Below are experts of layer 4 (counted from 0) of a mixture-of-experts language model. Rows are named gate (a neuron's input weights, with its number), up (a neuron's input weights, with its number) and show model dimensions 0-255. Each number is 50 + 10 x the weight over its row's rms, rounded and kept within 0 to 99.
Before each expert's rows: "mostly gets" lists some tokens that are sent to it at least half of the time. This comes from a sample of Wikipedia text that the model never trained on.

# expert 6
mostly gets: " his", " their", " her", "rs", " they", "s"
gate0:35 42 62 43 49 49 65 42 50 57 40 45 56 46 32 38 54 45 52 66 42 64 59 57 57 46 35 35 52 49 59 54 65 60 57 35 47 54 39 29 55 48 50 49 58 65 41 39 68 60 34 48 51 53 45 42 54 37 48 58 50 44 54 64 57 54 54 44 34 61 40 38 36 68 40 54 65 43 56 57 42 51 55 31 43 47 54 37 42 58 43 59 51 40 55 56 48 49 55 49 55 70 39 50 47 53 62 74 46 45 35 48 30 55 59 44 45 55 51 41 47 62 60 29 44 53 71 42 54 54 51 61 29 32 50 47 48 54 46 51 49 49 56 59 51 43 48 46 49 54 48 41 43 44 36 42 45 56 46 41 48 46 37 42 49 59 45 63 54 59 55 56 56 36 41 46 47 50 49 35 49 45 80 63 31 60 56 28 60 55 69 26 57 35 63 64 60 20 51 73 56 54 46 55 50 61 45 58 31 53 56 43 52 43 72 47 52 45 43 44 50 57 78 41 54 53 47 49 66 63 38 39 40 49 63 50 43 64 44 41 34 38 56 44 60 62 59 62 50 59 55 63 54 67 52 57
up0:30 50 62 39 48 43 63 40 49 57 38 49 53 44 35 42 62 54 56 61 41 59 55 55 57 42 40 37 55 53 59 48 56 67 54 34 46 48 37 31 48 45 48 46 53 61 37 43 64 55 33 48 50 55 48 36 55 44 49 58 47 40 48 67 54 52 60 38 38 65 39 41 38 67 45 50 60 41 58 59 36 55 56 27 46 46 58 39 44 58 38 57 49 38 56 56 44 53 55 46 51 68 47 46 50 52 60 70 44 43 35 52 37 53 59 47 48 59 59 39 46 56 59 29 44 52 65 45 56 56 55 55 28 35 54 45 46 59 41 60 53 42 63 57 46 46 48 43 52 54 43 37 41 41 37 54 41 61 54 41 48 49 39 32 43 64 40 62 53 54 53 51 59 44 40 44 49 50 52 42 44 43 81 65 32 61 52 29 56 59 74 32 52 35 59 56 65 21 47 72 53 58 41 50 46 59 42 55 27 53 58 41 60 46 60 45 53 45 44 39 49 60 85 46 59 50 45 52 60 66 36 35 43 54 63 46 39 64 46 55 38 41 58 44 56 60 59 61 49 55 58 61 51 70 51 61

# expert 14
mostly gets: " 0", " 15", " 10", " 2", " 1", " 26"
gate0:59 47 40 33 52 63 43 66 44 65 32 50 52 54 54 44 58 47 67 56 56 34 57 50 50 59 49 49 37 38 51 61 66 60 56 66 48 47 55 59 57 45 51 64 67 55 51 63 45 48 56 39 52 48 49 32 45 50 50 52 42 57 66 48 54 53 55 37 49 54 46 41 46 65 45 60 35 69 36 48 63 62 70 40 59 55 50 53 62 29 40 60 47 43 51 45 39 53 48 45 52 60 69 62 66 61 37 43 45 44 57 54 56 68 57 51 36 72 53 69 64 53 41 55 38 55 50 34 52 40 42 52 56 47 34 57 49 50 65 57 42 52 29 63 64 36 50 62 41 71 67 51 58 55 48 28 41 67 37 39 59 54 39 56 68 36 40 28 53 70 53 63 36 68 55 36 50 44 68 54 59 67 57 34 51 52 58 60 43 46 58 52 39 49 55 51 35 53 42 51 40 51 40 58 53 32 57 39 33 28 56 50 60 47 45 60 50 54 44 49 47 36 62 46 48 41 63 40 62 52 45 56 44 52 62 54 49 53 48 51 60 36 55 58 68 46 55 63 48 38 58 29 52 56 40 37
up0:64 44 38 25 51 55 43 66 45 61 27 52 52 56 57 50 57 36 68 58 55 44 51 53 44 60 53 47 31 49 53 60 67 59 65 58 45 43 64 59 62 47 56 60 60 51 45 59 40 55 47 38 57 52 54 37 42 50 44 55 43 53 64 58 51 46 47 49 49 49 55 41 48 65 53 59 38 70 28 58 69 60 63 43 59 56 43 52 74 40 40 54 49 50 55 46 39 53 52 40 49 58 62 56 59 59 50 43 46 46 56 58 63 71 59 51 37 78 53 74 68 58 35 58 38 60 55 40 53 42 46 52 48 45 35 59 53 47 54 54 44 52 35 53 65 44 50 56 39 69 60 46 58 58 53 35 43 58 37 37 46 48 43 52 58 27 41 32 52 63 62 57 36 64 66 39 42 50 68 51 58 65 54 45 54 48 61 63 47 55 51 52 44 49 45 57 30 60 40 54 37 58 48 55 47 32 62 45 22 28 60 49 51 47 45 52 57 57 50 53 55 41 60 53 47 45 64 38 61 63 54 63 43 51 65 46 55 53 53 50 59 41 50 62 79 54 56 64 50 42 63 32 51 56 47 36

# expert 8
mostly gets: " 2009", "ić", " 2015", " 2021", " 2013", " 2017"
gate0:55 24 44 35 39 56 55 49 41 52 54 54 48 63 46 44 34 60 50 60 46 44 51 38 43 66 48 53 44 58 61 48 44 54 43 45 56 41 44 67 43 60 57 71 44 58 44 73 40 65 60 74 59 48 46 49 68 68 60 42 39 47 43 56 70 54 39 70 64 53 61 30 44 34 52 55 59 43 32 56 34 38 50 44 46 50 52 49 57 60 46 49 53 42 53 68 48 49 47 71 63 49 43 40 55 47 49 64 37 54 49 36 58 49 78 51 34 57 58 60 58 56 54 53 52 66 66 44 48 44 44 58 57 55 69 39 53 47 60 38 49 40 38 69 48 50 44 38 67 61 37 57 48 45 41 41 47 59 47 58 47 50 48 46 55 55 53 25 53 69 48 44 48 56 71 60 47 29 46 52 71 53 59 42 42 44 55 63 58 39 44 43 52 37 78 57 43 50 44 44 61 68 54 52 42 42 49 48 52 58 34 33 56 40 68 55 58 52 52 56 45 59 67 45 62 65 42 32 60 38 47 54 35 38 50 43 56 50 43 53 54 55 50 28 50 54 57 63 55 42 52 56 65 49 50 51
up0:43 80 52 69 60 51 49 53 58 51 42 49 49 39 54 56 66 35 48 39 54 59 53 68 54 34 51 47 57 38 41 54 59 43 55 54 49 55 65 34 55 38 41 30 56 42 55 30 61 40 39 24 40 49 55 50 37 35 42 56 54 52 54 44 25 46 57 28 45 46 40 66 55 67 53 47 41 57 70 49 62 63 51 59 57 49 55 56 47 37 60 47 48 55 47 28 54 52 52 29 38 57 58 58 46 51 57 38 64 45 53 66 38 48 24 54 65 41 45 41 47 46 47 44 44 33 39 54 53 55 50 45 44 46 33 58 52 50 41 59 46 63 61 33 52 52 54 58 35 38 60 49 52 52 59 58 48 45 55 45 52 54 56 57 48 47 44 77 51 31 48 56 53 51 28 43 53 74 57 53 31 47 38 56 56 60 42 38 40 58 59 56 49 60 20 48 51 48 62 58 43 35 40 49 57 57 52 59 44 43 62 67 40 57 36 41 46 47 49 43 58 43 28 50 35 33 56 65 42 53 53 45 69 56 53 55 44 46 51 44 50 42 54 73 48 43 39 37 46 58 51 46 44 55 51 47

# expert 2
mostly gets: " out", " back", " fire", " up", " away", " death"
gate0:55 57 32 42 34 39 49 62 43 41 59 47 44 33 31 57 48 45 69 63 41 49 44 41 53 48 52 47 47 65 54 70 56 45 62 51 60 63 51 42 46 34 35 33 60 56 51 45 44 47 43 50 30 58 36 68 54 49 56 35 32 55 50 43 58 48 41 65 67 44 50 43 61 60 50 48 52 57 56 40 47 56 58 44 38 53 40 54 53 42 59 44 61 44 69 51 51 49 48 64 52 51 43 56 57 47 55 55 42 37 49 42 43 66 48 51 52 38 54 52 63 53 62 56 46 30 64 61 53 62 49 68 58 62 58 47 62 42 47 28 60 64 50 35 51 63 62 09 55 46 48 40 54 46 44 54 67 55 53 41 58 32 46 52 64 52 50 74 74 39 40 43 51 50 37 62 49 69 60 63 66 63 62 49 36 36 50 44 54 47 64 37 56 29 57 46 53 54 29 37 62 51 51 34 43 50 46 56 51 49 43 47 46 42 40 45 52 69 61 54 41 48 53 48 56 48 61 55 58 51 51 29 67 33 48 39 51 43 50 39 57 36 59 51 55 45 62 43 53 41 41 54 58 66 33 51
up0:45 51 65 66 60 65 49 44 58 54 40 47 43 62 71 54 53 54 40 40 59 51 55 60 50 43 41 44 54 41 51 27 47 52 42 51 48 47 55 58 48 63 74 69 43 41 43 54 52 37 66 55 68 49 58 29 45 48 49 63 65 47 51 49 45 52 63 34 38 48 43 60 34 42 48 47 51 39 44 54 50 46 36 58 59 43 55 46 40 65 46 51 40 56 30 54 49 55 54 29 48 45 53 48 51 55 52 50 54 67 54 58 55 29 52 51 53 62 48 46 41 44 31 50 50 62 49 40 53 42 46 31 41 46 48 46 36 54 51 83 42 36 43 64 46 39 38 73 45 58 44 63 59 48 56 42 30 50 43 55 45 68 59 45 38 47 47 28 27 62 68 59 52 47 65 42 49 34 46 37 39 37 42 53 57 61 54 63 41 58 28 57 51 66 36 52 49 43 72 61 38 46 47 65 63 48 55 39 51 47 58 59 59 57 58 64 48 31 31 41 59 51 49 54 46 56 34 48 39 62 52 63 37 58 45 57 43 56 44 57 28 61 40 48 45 52 47 51 46 61 66 45 47 32 63 51

# expert 4
mostly gets: " film", " son", " politician", " born", " father", " director"
gate0:54 67 71 57 60 54 43 61 51 33 50 55 72 44 46 50 37 31 38 45 39 50 63 55 62 51 54 38 66 59 43 50 50 40 55 56 52 37 57 52 37 57 40 61 56 45 53 44 61 23 34 45 52 52 53 51 42 53 54 46 45 61 84 45 36 61 49 37 58 67 65 29 44 57 57 47 42 51 52 43 64 43 43 47 52 49 59 75 42 65 47 42 58 41 42 56 60 69 44 49 49 52 36 67 51 42 61 52 32 42 44 55 63 42 50 32 61 49 51 38 44 65 51 35 34 48 55 52 56 41 38 54 58 67 54 49 43 33 66 52 41 50 65 58 55 44 54 43 50 61 46 56 47 69 50 40 61 52 44 64 39 54 74 60 62 52 61 62 63 36 63 58 45 48 61 53 46 43 44 63 35 62 59 47 43 58 48 42 52 51 62 70 66 47 41 49 49 46 67 33 48 58 46 37 50 44 42 42 41 53 45 56 43 39 40 37 43 54 44 43 57 55 21 60 22 53 53 63 52 48 32 43 49 61 49 39 55 44 57 34 56 44 46 49 49 60 43 60 53 56 44 43 46 55 41 51
up0:43 40 40 33 42 50 54 25 52 47 53 40 43 47 46 49 74 59 59 43 56 52 44 47 35 57 43 63 33 42 47 56 59 65 41 41 57 61 40 54 59 46 59 43 52 53 42 59 35 71 60 68 42 61 58 53 68 48 39 55 53 33 29 45 63 36 48 55 47 26 39 58 59 49 51 55 62 59 44 51 34 53 54 53 45 46 38 38 68 41 53 58 43 43 54 36 30 28 39 41 38 38 70 43 63 61 46 46 62 47 48 57 38 64 47 68 38 40 50 59 59 30 58 64 55 46 54 58 50 52 59 47 39 42 52 54 57 58 39 53 53 41 53 47 37 58 53 54 50 45 64 52 55 21 41 65 29 42 54 30 67 50 36 49 49 53 37 44 48 66 39 48 47 45 38 48 55 56 68 38 71 49 49 58 51 44 49 46 43 38 50 36 30 53 56 41 44 57 34 71 54 45 48 61 56 49 58 62 47 43 51 40 55 61 58 62 58 44 55 45 54 54 71 47 77 39 52 32 39 47 58 54 53 41 51 52 46 42 46 60 47 61 58 58 53 47 54 34 59 50 51 65 54 57 62 45

# expert 13
mostly gets: " University", " School", " Street", " College", " Institute", " County"
gate0:45 42 52 57 43 50 57 51 57 53 48 52 66 66 63 48 47 47 50 50 44 12 40 52 65 41 72 49 44 53 50 40 40 53 62 46 41 53 35 49 40 41 38 62 38 77 49 40 52 41 64 40 49 51 68 43 44 59 45 72 61 43 64 54 34 43 55 49 65 43 57 59 38 54 53 62 39 62 38 49 47 43 48 41 59 73 45 42 52 50 54 52 64 59 50 54 52 47 49 51 57 34 41 50 43 61 31 51 39 57 45 38 24 50 43 49 65 56 51 59 38 46 46 44 38 54 43 45 46 52 60 45 45 50 56 40 39 51 56 66 53 59 58 37 53 37 46 51 55 50 65 47 42 61 54 65 23 41 72 52 63 46 32 52 61 68 51 47 46 50 63 64 41 50 43 63 55 56 40 60 45 42 76 48 59 47 40 58 45 56 49 42 32 54 47 54 63 49 35 49 60 50 43 46 56 43 34 43 58 60 40 29 55 44 51 36 52 59 29 60 53 58 68 38 43 69 43 69 55 39 50 64 39 57 59 49 37 37 58 61 52 56 44 46 33 67 55 45 45 39 41 56 43 52 49 51
up0:37 47 52 38 40 41 47 41 46 44 34 45 64 74 46 36 53 49 37 34 36 38 44 54 51 47 67 54 44 61 43 49 44 59 43 41 51 51 58 42 51 50 46 64 35 57 51 40 38 43 59 44 55 61 46 49 43 36 53 42 60 60 56 64 54 37 60 51 59 59 55 55 43 63 70 63 59 62 55 62 53 46 50 34 39 68 41 37 53 58 57 53 61 62 42 42 56 53 44 49 63 53 52 39 59 69 53 49 32 65 53 53 30 41 68 60 43 41 54 53 30 44 35 41 42 41 38 36 41 59 35 42 45 64 50 44 47 54 60 61 54 47 44 36 45 26 55 50 38 44 50 65 58 49 68 60 47 45 65 51 59 67 63 56 45 68 54 38 43 50 67 69 38 51 49 45 51 48 48 65 54 47 55 57 35 32 45 53 43 58 52 43 45 59 45 51 65 51 61 56 61 59 25 68 42 31 32 61 52 69 54 43 56 62 48 44 56 34 52 45 50 56 42 70 55 51 40 71 39 59 55 45 39 55 63 73 33 40 51 47 48 54 51 40 42 65 54 55 44 40 47 60 67 47 37 48

# expert 3
mostly gets: "\n", "\n ", "  ", " rem", " *", " qu"
gate0:48 50 52 62 57 43 39 60 65 62 58 43 62 48 52 62 56 70 47 51 63 66 44 51 46 46 47 49 45 64 58 50 54 59 61 44 52 49 50 56 53 43 54 48 48 35 45 65 64 43 40 65 46 64 48 54 56 39 49 57 47 46 67 49 49 56 48 48 68 47 49 48 46 53 40 53 50 46 42 62 65 50 52 39 41 67 31 55 69 62 46 59 49 27 53 48 41 55 43 62 36 57 55 60 54 62 42 47 60 52 46 63 53 68 44 45 51 49 46 34 50 54 35 54 55 46 52 31 56 49 56 45 46 37 49 38 68 44 50 56 40 50 61 37 54 47 32 41 48 43 55 57 39 57 68 70 40 35 37 48 61 57 30 41 66 51 43 56 45 53 41 63 59 41 47 37 40 53 65 43 56 57 29 31 28 55 76 45 68 48 65 36 54 51 49 58 31 66 38 54 56 60 60 57 67 69 50 51 61 67 36 60 39 53 62 42 72 48 37 52 64 52 69 48 42 56 56 59 49 52 71 44 45 36 50 64 41 45 45 42 54 46 44 49 46 39 45 61 57 43 71 71 51 62 30 66
up0:47 57 50 69 56 28 49 67 50 49 51 26 49 46 37 42 46 63 63 59 60 61 57 45 60 36 62 31 49 74 39 55 39 50 58 46 42 51 53 54 53 47 51 65 27 62 47 62 31 61 37 58 46 41 54 56 57 63 55 49 49 61 66 74 62 59 52 50 33 50 39 46 66 55 66 67 61 59 29 55 60 55 39 61 55 46 38 57 60 60 63 54 43 38 51 56 48 40 50 55 56 60 35 45 51 60 37 42 54 47 59 30 23 48 66 64 51 40 57 59 52 47 55 32 58 49 35 34 62 48 31 56 53 50 48 54 39 69 54 50 61 43 60 50 46 43 46 39 47 50 36 43 37 54 64 66 54 55 52 52 48 55 44 53 66 52 44 47 51 53 65 48 48 57 49 39 49 46 59 43 50 39 46 64 41 51 59 54 48 51 49 51 55 51 41 52 46 53 57 45 55 59 57 64 65 50 39 57 53 65 57 47 22 43 42 50 56 44 74 37 37 73 49 39 52 49 49 52 47 72 50 57 53 39 52 51 54 43 47 65 70 40 60 41 31 39 35 37 44 32 56 48 41 49 52 62

# expert 12
mostly gets: " However", " According", "New", "According", " New", "gh"
gate0:76 49 61 60 44 62 56 52 45 38 52 58 33 59 55 49 44 46 62 52 39 51 54 57 57 42 51 54 61 52 57 46 61 51 36 49 32 44 58 48 72 43 41 51 54 67 55 49 38 75 54 56 44 37 29 46 38 46 54 43 62 52 59 27 39 62 47 43 68 39 30 58 50 48 47 62 53 45 40 54 39 51 32 68 49 60 46 50 60 54 57 57 32 56 63 55 59 52 45 50 41 49 60 56 59 43 40 50 47 47 56 43 65 43 38 41 48 55 55 44 29 61 44 50 46 55 53 39 51 54 63 36 41 64 49 52 49 47 68 39 36 33 51 53 51 34 40 58 53 63 57 44 47 33 37 50 61 55 59 47 30 64 42 37 53 64 48 21 47 66 48 57 64 53 47 52 52 44 39 73 50 53 54 65 35 77 50 38 43 38 48 48 44 50 49 52 26 47 46 62 49 46 48 59 67 61 56 60 53 52 51 42 49 46 53 46 59 42 41 40 72 40 35 48 47 39 39 33 59 58 67 47 35 46 47 54 51 58 37 71 59 37 33 46 42 58 44 39 40 45 68 46 47 63 55 46
up0:52 62 46 47 37 55 51 66 25 51 50 42 56 51 54 58 49 56 52 51 35 82 63 53 41 54 45 40 61 51 59 57 53 53 55 53 54 46 38 44 36 27 48 41 75 62 36 49 45 65 48 55 42 53 43 59 48 43 47 36 50 71 50 54 62 41 55 43 56 46 44 52 55 50 50 75 47 53 51 48 35 49 60 60 44 47 44 49 60 33 56 71 47 33 43 51 46 52 50 30 53 49 60 72 64 46 34 63 49 54 51 68 21 44 43 50 63 52 62 43 59 46 32 71 46 41 49 38 61 51 53 52 50 66 56 43 47 78 57 50 60 49 49 34 63 47 54 55 42 46 50 38 47 45 54 55 53 61 48 48 58 49 40 40 61 41 43 17 54 48 22 54 48 65 60 42 46 50 55 60 64 78 55 49 53 61 35 36 63 51 42 55 52 40 38 53 50 56 39 44 55 50 68 53 50 56 57 46 43 53 55 62 59 42 35 63 65 43 39 64 75 61 38 41 44 57 40 50 51 51 59 42 49 45 53 51 52 53 55 56 51 54 50 45 33 43 55 55 38 56 54 67 52 61 51 48

# expert 9
mostly gets: "|", " |", " →", " :"
gate0:45 39 48 58 49 55 49 57 49 53 56 48 56 42 40 61 53 45 41 47 36 42 51 62 43 58 59 52 55 48 49 66 43 46 47 39 57 49 39 50 36 55 59 52 75 41 58 56 65 68 56 39 47 41 61 40 60 55 43 34 51 50 47 51 66 56 56 68 46 54 58 40 63 51 59 45 45 52 49 60 34 62 50 42 40 42 42 37 55 61 39 60 45 56 60 59 39 58 49 55 49 73 56 57 40 47 52 60 55 41 40 48 59 62 23 54 63 47 43 70 43 41 53 58 61 66 46 65 44 50 24 53 40 59 44 60 46 59 46 53 60 41 48 63 46 47 33 54 47 58 51 59 48 50 63 37 72 73 51 52 52 52 57 50 58 55 37 47 53 58 70 62 51 48 50 53 60 51 39 56 43 50 49 34 40 41 42 32 28 61 54 38 62 45 61 45 27 45 49 43 52 37 52 47 47 55 66 19 59 54 48 67 49 56 24 60 52 65 52 38 43 61 38 72 61 52 26 53 60 60 62 52 64 27 44 54 65 36 59 39 47 53 60 39 66 42 58 36 47 40 42 62 54 55 56 53
up0:37 45 50 57 56 51 55 58 51 54 53 39 61 40 37 59 51 44 43 38 31 47 53 56 50 57 65 58 60 56 49 72 42 51 42 37 50 52 42 48 35 49 57 51 72 23 51 60 64 60 54 40 41 41 56 40 59 58 42 34 59 58 46 55 55 52 56 61 51 63 50 40 63 53 57 52 40 43 54 57 27 62 56 43 41 43 40 45 53 55 46 62 43 56 54 49 39 53 42 50 50 63 57 48 44 47 48 68 52 49 33 56 55 55 29 51 53 49 53 60 39 44 57 60 58 64 45 63 47 46 25 62 31 56 34 65 41 63 51 62 57 35 59 63 51 48 36 56 44 58 47 65 53 54 57 36 71 78 50 48 54 54 62 48 59 53 42 45 52 60 68 65 52 49 44 56 60 50 44 51 49 52 52 39 42 42 42 27 25 62 51 49 58 40 58 46 35 47 49 48 52 43 57 47 49 53 57 28 51 47 48 56 47 58 28 65 52 59 48 34 42 59 31 71 71 51 30 49 62 60 54 62 62 28 36 63 61 42 57 36 48 46 60 42 59 41 62 38 39 41 43 70 47 55 60 54